From a checkpoint of a small mixture-of-experts model trained on Wikipedia.
Experts: 64 experts in each of 13 layers, 32 SwiGLU neurons an expert, a softmax router.
Below are experts of layer 2 (counted from 0) of a mixture-of-experts language model. Rows are named router (the router's row for the expert), down (a neuron's output weights, with its number) and show model dimensions 0-191. Each number is 50 + 12 x the weight over its row's rms, rounded and kept within 0 to 99.
After each expert's rows: a language model's description of what the expert responds to. This comes from a sample of Wikipedia text that the model never trained on.

# expert 0
router:57 51 60 41 62 45 62 42 61 40 46 35 35 41 42 65 61 32 64 46 39 33 39 67 43 43 33 34 54 60 78 62 37 57 54 56 46 39 50 43 69 41 40 50 46 38 56 62 38 34 65 58 60 46 38 24 50 51 61 54 67 46 61 50 62 59 42 34 48 58 62 70 59 58 45 47 45 31 44 48 42 38 32 72 70 42 34 48 43 39 50 61 33 53 36 69 33 60 49 60 49 56 39 30 50 37 68 60 55 50 45 60 35 42 39 57 63 42 25 31 49 40 38 49 63 44 62 61 44 26 39 72 37 39 58 54 50 63 35 65 45 50 59 36 43 50 21 38 40 43 31 60 44 58 59 63 64 66 52 61 32 43 45 23 53 26 45 49 61 62 38 34 29 42 39 39 36 32 49 54 40 58 31 60 71 60 49 44 67 59 60 55
down0:47 42 31 55 35 41 46 63 58 38 38 53 71 29 56 49 61 48 52 51 53 36 53 61 46 41 54 55 59 54 42 46 46 54 73 55 40 51 51 43 70 49 68 52 79 53 53 51 42 49 42 64 53 54 41 53 45 60 43 54 53 39 57 63 44 45 54 37 47 50 50 50 36 54 64 39 50 55 43 65 53 50 55 46 89 38 47 58 39 09 59 50 42 46 53 33 69 51 53 66 44 38 54 67 33 42 49 45 70 37 42 55 42 40 52 51 33 61 57 84 42 39 50 61 54 79 56 36 30 80 51 73 31 39 47 52 57 24 66 43 50 56 42 55 80 49 60 61 59 35 57 58 50 74 46 46 45 46 19 46 54 44 69 58 54 70 41 42 50 60 58 65 33 56 49 68 60 46 67 49 48 40 46 46 19 40 53 63 59 61 43 38
Description: Spatial and relational prepositions. Prepositions after nouns or verbs, introducing a noun phrase, such as of, in, to, at, from, between, during.

# expert 32
router:52 52 69 43 68 29 55 38 70 39 50 36 41 40 32 47 66 41 54 44 45 39 37 71 41 45 39 42 38 56 63 58 38 49 59 60 34 44 43 30 53 53 38 56 41 32 58 66 39 26 64 64 48 38 45 47 42 61 59 36 54 45 49 33 56 52 44 49 56 62 75 60 22 50 36 24 38 42 44 49 29 36 44 59 58 36 29 36 49 34 46 62 36 45 32 62 28 66 38 62 62 60 41 36 41 44 60 58 55 71 41 68 48 41 41 57 48 36 32 42 45 46 42 41 60 54 64 71 40 39 37 74 39 34 59 48 57 54 41 62 43 32 65 36 31 48 43 39 44 37 30 68 39 54 52 55 57 54 51 62 39 38 37 37 63 37 46 41 58 54 41 44 38 45 45 27 26 29 66 52 43 55 31 64 59 60 43 42 64 68 57 61
down0:53 48 54 48 48 43 50 60 65 42 64 46 65 51 60 36 49 43 64 70 55 60 61 47 68 54 41 41 52 72 33 32 57 18 67 36 43 40 47 64 61 71 55 72 52 29 52 33 67 54 54 66 64 59 48 43 53 46 55 47 70 64 16 36 62 44 35 37 57 35 54 37 64 55 52 55 47 55 48 52 56 45 72 40 49 46 41 34 44 50 46 23 69 36 39 52 60 49 63 52 75 52 50 33 34 57 23 30 57 54 69 70 40 58 59 56 37 53 55 42 58 49 37 29 41 64 52 44 49 59 54 44 32 41 21 41 46 41 48 44 56 61 61 39 27 48 47 46 38 61 38 39 55 56 79 45 56 55 69 36 35 27 49 50 56 60 53 52 39 55 51 45 41 09 45 60 39 38 55 50 46 57 46 40 52 62 47 57 39 43 56 40
Description: Prepositions and auxiliaries. Function words in running prose, such as in, to, of, for, on and be, often right after a verb like responded or would.

# expert 62
router:63 47 57 41 60 38 58 37 68 35 52 42 36 41 40 58 52 42 64 32 37 36 37 64 37 33 41 33 41 61 69 65 35 66 65 65 39 40 39 39 65 46 35 61 36 43 68 60 41 41 65 58 57 42 37 45 40 60 60 45 56 43 60 37 62 64 43 44 61 62 52 63 39 37 32 37 44 37 36 53 39 40 39 58 61 37 37 42 38 43 36 63 41 38 37 55 36 64 37 62 63 66 37 36 44 35 62 48 64 57 39 70 37 38 30 57 49 36 45 36 30 37 41 40 71 64 64 61 34 34 36 67 39 40 66 42 69 67 35 63 36 38 59 40 39 42 40 44 39 47 37 55 39 60 62 58 64 60 64 59 41 37 42 41 60 34 39 37 63 60 43 43 36 59 38 39 43 37 58 60 34 64 41 60 63 66 41 45 59 58 69 68
down0:25 44 32 49 34 45 58 26 44 33 37 57 63 38 53 50 38 44 47 68 20 51 55 45 58 40 55 55 54 31 27 47 74 63 37 52 36 59 38 52 34 59 53 46 51 56 56 38 51 28 42 56 46 54 47 33 74 47 35 60 35 72 70 49 32 54 54 37 49 65 60 55 57 50 58 37 68 49 46 37 47 62 51 47 35 46 62 55 39 60 52 57 42 65 56 41 56 42 42 28 84 49 59 52 45 42 72 48 67 52 53 41 46 53 68 33 63 54 60 31 42 28 49 32 54 48 47 39 39 58 54 48 72 52 65 51 40 42 56 40 40 35 55 50 69 49 45 45 32 54 51 64 46 37 44 58 39 55 45 65 59 64 46 27 84 55 55 32 45 49 65 69 51 38 37 40 78 48 62 43 44 59 37 47 40 32 43 52 35 24 45 56
Description: Commas, the, cell gaps. Commas and the in prose, pipes in table rows after dates or scores, plus pronouns he and you and words like such.

# expert 46
router:62 51 69 34 61 39 61 41 66 38 54 40 40 39 41 54 53 40 66 38 38 43 39 70 38 33 39 37 37 66 64 63 35 55 65 62 37 31 33 38 60 38 39 64 35 36 57 60 34 42 66 61 61 37 39 37 43 57 65 43 58 36 71 39 59 62 42 40 63 56 64 63 39 43 33 43 50 34 40 58 37 39 43 60 58 34 44 38 39 40 38 63 42 41 40 57 37 56 30 59 61 63 41 42 41 39 65 54 60 58 29 59 43 37 38 54 52 36 41 37 45 34 33 31 61 68 58 59 39 36 34 72 33 37 64 42 74 61 39 60 44 39 57 37 34 38 40 36 36 46 34 57 32 60 56 56 58 67 57 61 38 45 42 35 59 35 34 38 64 56 43 32 38 51 37 43 41 39 64 57 34 64 46 65 62 61 37 39 59 59 56 60
down0:49 21 42 68 33 65 31 65 49 35 46 42 46 57 50 44 58 62 74 59 51 49 50 50 52 55 40 57 38 44 75 55 48 46 64 62 30 63 50 58 33 87 58 50 46 49 51 44 54 58 48 48 65 54 36 43 39 71 48 48 60 66 52 50 60 37 48 61 50 51 48 66 47 34 58 48 43 51 65 60 54 67 51 57 55 40 48 40 26 45 58 46 41 46 61 38 47 58 36 46 50 47 48 60 35 55 62 40 67 61 29 48 62 57 39 50 57 57 49 45 31 38 52 60 40 48 33 59 35 46 45 79 58 49 69 58 32 72 48 56 56 43 64 66 67 38 50 48 44 34 40 46 40 56 18 35 12 60 35 44 55 26 48 49 61 54 63 47 47 43 43 58 66 32 59 60 54 60 39 13 58 47 69 52 51 42 60 77 59 41 72 43
Description: Sources and coordinates. Mixed cases: Sources labels after sports headings, coordinate symbols like °N, However at sentence start, and mid-word pieces in tables.

# expert 1
router:61 54 51 36 54 47 68 30 74 45 53 42 36 43 46 74 57 50 67 43 39 41 43 64 38 35 49 42 43 65 63 65 42 67 59 56 42 44 50 37 55 41 38 54 33 35 68 62 44 29 64 67 55 39 29 35 44 57 56 42 58 54 59 41 53 69 46 44 56 64 52 63 36 50 43 37 42 43 29 74 52 45 49 51 53 48 41 50 49 46 28 55 36 48 23 49 46 72 47 61 55 49 40 35 45 44 52 58 56 60 35 55 44 32 36 53 38 44 36 37 48 41 44 50 66 60 72 66 41 48 40 65 35 33 52 41 53 62 45 59 33 40 76 34 47 38 33 41 31 29 43 63 35 66 58 57 57 56 58 62 45 52 48 45 75 09 45 38 62 69 41 38 40 54 40 39 44 40 53 67 36 57 33 54 61 64 34 29 55 55 62 67
down0:45 56 58 38 39 33 59 52 46 56 37 48 39 33 46 39 50 54 46 61 49 57 40 27 63 53 33 42 47 39 53 42 84 54 36 58 54 37 44 55 57 51 49 42 39 40 54 57 51 60 39 56 57 49 41 26 30 62 45 63 19 45 79 53 65 57 46 56 75 90 59 57 52 73 63 56 58 27 50 49 58 44 38 54 75 26 49 51 49 36 47 36 64 46 64 46 53 68 45 58 45 38 51 37 56 39 64 54 35 52 60 77 68 38 56 44 64 46 53 44 42 67 53 44 51 43 45 29 56 45 44 45 58 31 59 33 48 63 37 56 35 31 50 62 50 58 60 30 46 58 56 37 42 43 61 68 66 57 51 55 29 56 29 52 30 58 47 57 73 72 56 29 35 69 52 43 57 45 45 65 64 55 55 37 51 53 67 52 64 45 43 38
Description: List and clause punctuation. Commas, closing brackets, colons, and joining words like and, also, or in lists of items, numbers and sections, e.g. "4, 5, 6".

# expert 43
router:54 54 56 33 60 46 67 44 58 25 53 39 25 43 42 62 47 39 48 45 46 45 40 73 45 43 49 51 43 55 63 57 42 63 49 66 46 42 47 25 52 47 45 72 29 37 73 68 43 49 70 48 54 47 41 40 42 63 54 29 67 44 53 40 55 52 35 41 64 51 67 56 36 51 32 38 45 37 35 61 48 41 36 55 53 27 38 41 40 46 23 53 37 51 34 59 33 55 36 60 51 50 40 40 40 29 52 64 71 55 35 57 40 22 33 68 57 36 42 43 39 41 37 30 66 61 67 45 39 47 48 63 44 43 49 54 61 66 29 58 38 45 56 32 46 47 39 42 41 35 42 57 34 79 58 71 53 48 56 64 27 29 49 46 61 38 46 40 71 59 40 42 47 53 34 37 47 45 75 70 38 59 35 68 60 57 52 47 48 56 62 52
down0:73 51 57 33 32 48 52 44 60 40 40 62 48 56 54 50 48 45 62 56 54 60 39 39 46 56 42 55 56 36 60 50 48 42 36 48 47 50 59 50 38 34 71 39 23 64 53 36 42 52 67 52 39 40 54 57 62 38 53 18 31 59 53 48 63 67 54 68 38 74 54 67 44 44 42 51 70 49 51 67 43 73 75 26 32 47 61 30 51 49 62 55 36 70 36 41 52 72 29 59 48 51 41 59 39 43 52 58 26 44 44 51 33 44 52 42 50 62 42 37 31 45 65 44 52 68 29 49 69 45 75 52 50 36 35 76 47 58 69 51 65 46 42 42 53 53 48 49 48 37 31 36 37 38 55 64 52 19 66 55 35 41 43 48 64 32 67 50 46 38 31 64 37 73 46 59 44 70 50 61 54 39 54 62 61 59 53 38 61 50 54 43
Description: Table cell openers. Spaces, opening brackets, dashes and digits at the start of table cells after pipe separators in data tables.

# expert 48
router:57 52 61 33 61 41 65 35 57 40 41 46 30 39 40 60 57 40 56 37 37 33 39 58 38 35 31 37 36 58 62 68 45 48 63 75 34 36 47 42 58 39 42 60 39 38 60 66 37 36 64 50 56 39 42 27 40 66 53 51 46 50 76 42 51 53 34 31 61 59 61 62 47 40 39 39 50 38 35 50 43 30 39 65 61 39 35 37 63 45 47 67 49 37 34 58 46 63 44 68 57 60 39 53 38 38 66 45 54 63 39 67 38 36 43 59 68 38 29 38 40 38 36 34 60 60 59 65 34 44 38 67 31 37 63 35 66 68 38 54 45 35 57 43 34 46 45 34 26 44 46 53 43 68 68 54 58 57 59 61 43 49 45 31 58 43 42 47 57 66 37 40 35 51 35 39 40 31 58 64 34 68 46 62 61 57 43 32 59 55 61 64
down0:62 39 53 59 58 32 45 48 37 56 74 35 52 44 23 52 19 46 57 42 60 59 34 41 32 59 52 48 46 48 58 44 67 34 45 55 52 69 58 71 36 54 61 47 58 57 38 28 42 39 40 28 41 42 48 38 53 51 47 61 61 53 46 57 46 58 29 58 33 34 53 35 38 55 66 25 65 44 57 33 54 61 38 63 30 60 42 59 58 60 41 46 49 51 35 56 42 70 58 36 32 41 53 58 51 62 48 26 69 56 62 51 64 49 40 45 34 33 40 26 48 42 51 53 49 42 53 38 43 58 41 40 59 65 50 72 59 51 38 65 51 65 46 42 57 62 59 63 63 44 35 41 45 46 42 47 40 31 53 42 48 47 68 48 95 65 34 37 51 51 56 39 43 67 45 57 58 59 44 62 38 20 66 57 52 26 64 38 41 36 64 52
Description: Past participles and verbs. Past-tense verbs and participles after was, were, had or he, plus some prepositions, such as released, served, born, reopened.

# expert 23
router:58 38 60 37 57 46 60 39 63 33 60 35 34 40 40 60 48 36 58 38 31 36 40 67 41 38 39 43 39 59 63 62 40 58 54 68 44 39 49 31 66 40 37 64 36 43 58 66 41 34 63 57 59 38 44 55 39 53 58 39 59 42 62 38 54 67 41 39 64 58 57 61 35 42 34 37 35 36 33 47 47 35 41 55 58 35 30 44 42 46 28 59 42 34 37 63 40 60 41 57 62 45 39 51 47 35 51 71 67 57 37 60 35 35 37 62 59 40 49 34 38 38 35 32 65 61 67 57 39 41 41 68 36 46 53 45 72 65 29 68 41 43 50 36 45 42 37 46 41 39 34 64 34 62 58 53 61 67 57 56 24 33 38 47 67 43 44 33 63 63 36 38 36 46 40 43 51 49 63 58 39 62 44 65 69 61 35 34 53 76 62 54
down0:49 43 44 54 42 38 62 56 43 57 49 28 32 42 56 53 53 35 43 42 73 48 49 61 45 49 51 47 48 48 62 70 56 47 47 53 36 46 47 58 70 51 34 36 58 51 54 57 38 71 53 56 63 44 40 40 60 47 53 55 43 44 60 50 72 69 53 47 62 44 57 64 42 65 51 53 73 24 44 54 58 43 29 50 28 48 47 57 53 62 30 51 36 60 62 76 40 38 64 67 43 54 60 44 56 37 44 45 44 55 35 51 40 49 54 51 48 68 75 76 56 43 58 21 64 49 52 43 47 32 52 56 28 72 35 23 27 62 44 40 39 37 39 33 58 51 57 73 43 53 46 61 63 49 51 56 63 72 79 30 81 47 58 36 56 62 36 34 64 56 62 41 47 65 52 26 62 46 36 65 39 52 28 50 57 47 66 42 57 52 44 62
Description: Number punctuation, spacing. Hyphens, dashes, spaces, slashes and symbols between or before numbers in ISBNs, dates, scores, measurements and table cells.